config.yaml
experts_per_token: 1
hidden_act: "reglu"
moe_layers: [0, 1, 2, 3, 4, 5, 6, 7, 8, 9, 10, 11, 12]
normalize_top_k: false
routed_scale: 5.66
balance_loss: 0.00271
init_std_router: 0.0267
learning_rate: 0.0061
beta1: 0.95
max_steps: 4117
dataset: "wikipedia_en"
Below are experts of layer 9 (counted from 0) of a mixture-of-experts language model. Rows are named router (the router's row for the expert), gate (a neuron's input weights, with its number), up (a neuron's input weights, with its number), down (a neuron's output weights, with its number) and show model dimensions 0-127. Each number is 128 + 32 x the weight over its row's rms, rounded and kept within 0 to 255. Numbers have three digits each.
Before each expert's rows: a language model's description of what the expert responds to; "comes after" lists some tokens at least twice as common just before its tokens as in all text. This comes from a sample of Wikipedia text that the model never trained on. Tokens count by the router's weight.

# expert 20
Description: Digit pieces of years and dates after a leading 1 or 2, such as 2-018, 1-998, 19-22, in elections, censuses and lifespans.
comes after: "2", "1", ", ", "–", " in ", "9"
router:170141127127145174157176144164177156138114150141107092131162112085144094115069083099176133127098181172132081086146108091169136107128117133143122147111073133143092064140109080093118106179085129147067152101159098171100140145077151118165087114134130113147136151147132167168066109082086117184191209134129125116126092095090116079113087162152122128115155119094137147220153180110107132161114
gate0:117148106135102115119076138170203186114136141110194137087144147111178046115126097072158167179155143076115146139116077064092126105179129165105072129127155078128130107101100162175172139174141219148116111104121114152124187149140089183124104175104152165172168131086151134106129091134120166120147183125127169129135132120129092143141151119152153148177111160127109113136157173158095072108116
up0:112094080126136105109113143135118145158199116143170131142130111139078110111120066101133136166164145075175169137063181067139114126134073083182162135182115109115022149099075152125161120166073148123148147129136154141074147129077126159134163142098070163171137144124139121168191125145144101148165132166130101089133089138111121148091113160143100111185125168171080116148180136071146153140110
down0:126138169104103145112094103118129122162091165117107151106144086067159143147160203079152092127115111129129129107130118140127170109166096137084157081141115150128108094161125068161130111112134091118120145183134158104166173119152181137100134028149106076216129120144207131081172113157129091112119183116136159155130170140127168140178114161125160147049164125164129134180158134193163106103154
gate1:135143040129172134128068098127160113143176203149102116121125111143119106115122109135134133156161147111183113127093078131165095084110130189118148109158129121117155092170103137119173131190134131112090145101133129144135074095082130144123190127126191157072138205170144092116041161086147100115089151122186083106108148117130123128103109097090136109186133181071119151153138135108186183152110
up1:120152184126156143057156169124162166139167134111143077168143105078129125153134170099077113136141098168056123160158133088125141137153129132100139183113136154137120172063158060087082111082106159136158085115161137110131188144139102175137125080104108130139145083076117135102177125158130064169114078122108164126171121112153179087144071146150110168149115207099170113141103128131115071126080
down1:122125138111153101099112178125200033066155170167127144128143151160111176157113100179151131111211117188101098095130133084132082138047081124154190121123081115135123171112115151170129158218111119083117161148132157154102137145161150141146089127117151104120119149184090134166076127150128097119140108096163102110116146136141124091087173125083103126100122092124169171199117151110149124120133
gate2:163095146172144113130180162122107155118149117178155122188129098087138117104132160161179115119141099157131141094099136136088127138068106202152129119157157182130092111138161138170111179150150154169066118123156135212135173104152160173104098126174120161036159134109184104100131203137137175157125155144112116106118186107167145152112207132122107155085121135167079124115190139125108107107112
up2:094120104104198101152150092189158154108118134135126105122071113086144131074140103121077108180172137121155119082139135119171118171119060124145177133129062080076121132133116121121112111161113168116131193168123081113100069134129129110181140101134128126142162161132093143161155089112131093123117146172112125195136102095133086118091072129178192104167134078118175121181060105190164134089107
down2:098097111132115114085099159085133131162150163106140127194105116104131117130107138142131161148086144165147157151046158087157177112140131073134101060146130081165163116067091154080114169150096123080195144134097087101146115111150175168142133145171134128095126112174120091163073154140108102122128161119197116123156182215160187171174104151105125138114110172122057118074155140124143120119117
gate3:064141166156166175114103086177168109142124120160147091168138107112095144101103075146182122130091123170136118077160148140111048148146101141131195105123108094125101143147137140133161127121109158104176067110160117171117142142147063112133101134140135103084098120174141169136176117085099107134161160130169165099075187169085087125148105056096097169133131129145129048180135084157179134108086
up3:077139114153132139110117127143166135127174152128161153121136114134103088108175111191105096100120134109142133157117174162117077122077126108096172148144140095129119110076098145144157055107127163123118094098140177102117165142104093098131107143142098120104051171142116173120099073125029096151185145138168121104068112141102103061210093140072099182147157148111090101161093070140177116112138
down3:083114184146159172214091161147156128110135131122096112166141164103165124115149178082146135173135120172090111105069096160105102120181094116174149148164186200157130125153179134146080157099092126115128090057129105085125145134112108135137076093076108180123082163181134106107127151143090116145143076107066143126131184112142115122117119101081093189148081115140115137128124094139082188140142
gate4:175144160091122152157142158091132128099116170151126133083117118125214134138140060128155169131091133130112161167169127147083145103128109108071215165147138173205096135163151086064089142087148133167116093148199127152159140130151131145164139171107131089165155124092125201119114142142115168155130104154114166150122101183146152106147121100112129146082082092183096170127155122132167134196173
up4:076160135140184161148092080090083150121143139172167145140162119202154091154108133085157132146106110140101125192191147159111116119124121093153113123095119095161190107099123088143138126056160136124137181138074106139138170118102140156118116124138105089069053110147126102156192079159136158107168118099137185090120166173149130116133153151138114147156101161157170159095130189132088191110197
down4:160148155132101117127123099107083128153092081108135134128191111055154148122113122097106146128147154185092114107120095132177113077089100155119132152120122150133090112102180058102054125117116153149087079110141116089160149161123147144167163149123083114160155081086110135157095128102121109145176177102143190055152162144146207110120102122113100177109126102138128103121139159105224086199091
gate5:130093129213103090151192117154128163156184137127092108068081156143149136140110170118119111078151172114152144084147118168182150159075147115168164092119178088127108119105131098088139214123088155111150123130088098087129108130122127115121151129120090146165195112119129168142124134092111157165156111162127079095143142115161142125200089164115151121137193106100049101148188163145081152100105
up5:076088096097135097129101134118121062106162062099113112084130086110126087124102124110085103135180115150121119161148126123139073122121100109117122098209071165083120134101117149115126093146146113154170139105165055168104124101074186139094092097086134134167157111089150071079122121150101089136141151162163142152115053182130162134110097126157099129116157133137096045201115076084115105151126
down5:093161146120099102129099100097114162102084123117087156139168093144131062113052098132179118140056125132104159122048121100131130100092134161127185078128079106175101108125134146147114165185076115110073149125069138076097161113156067078143108124085110146091069115111075175118117086181074151139154103151077105156078143146151155123105141100157107145122165154135122143103094139167117177144130
gate6:130160120185171116096164154161186087158158153096157112092110121085217116174120103137128124142105158182122117141141131116168132158131131124104124150139210099103063107137098181121142111142134138170155118136167155098113194105143205109183030111130162093150145154181137196148126107107163119134088153130151150167126165184150093114125126141137101153147121138162087116135180143183103181123132
up6:176113127160127147175164211104137183145132143137147161129174126097144175132046144122147156174168073144124165128182155076070121111093105197137150194160101121131127154085129116151110119164105112108076126151160135117133121077122100137189130142099127162065140121147140138088166125121104120109161140142128134108178173149089084068140146123114136049144123118122116158171145202150165170129075
down6:138141134086098075088103118083104168123103189171119179183117079139151122096184182118085089167125087090145124180149135217104129185144074119080113162135150144144114113085152090130120122155129149124146154105059064165075128147085109144116154027106098146114162104142135120094153102130155119161087155119143096138078112057141121121091136138111151123185132141088136121128130119119133082130158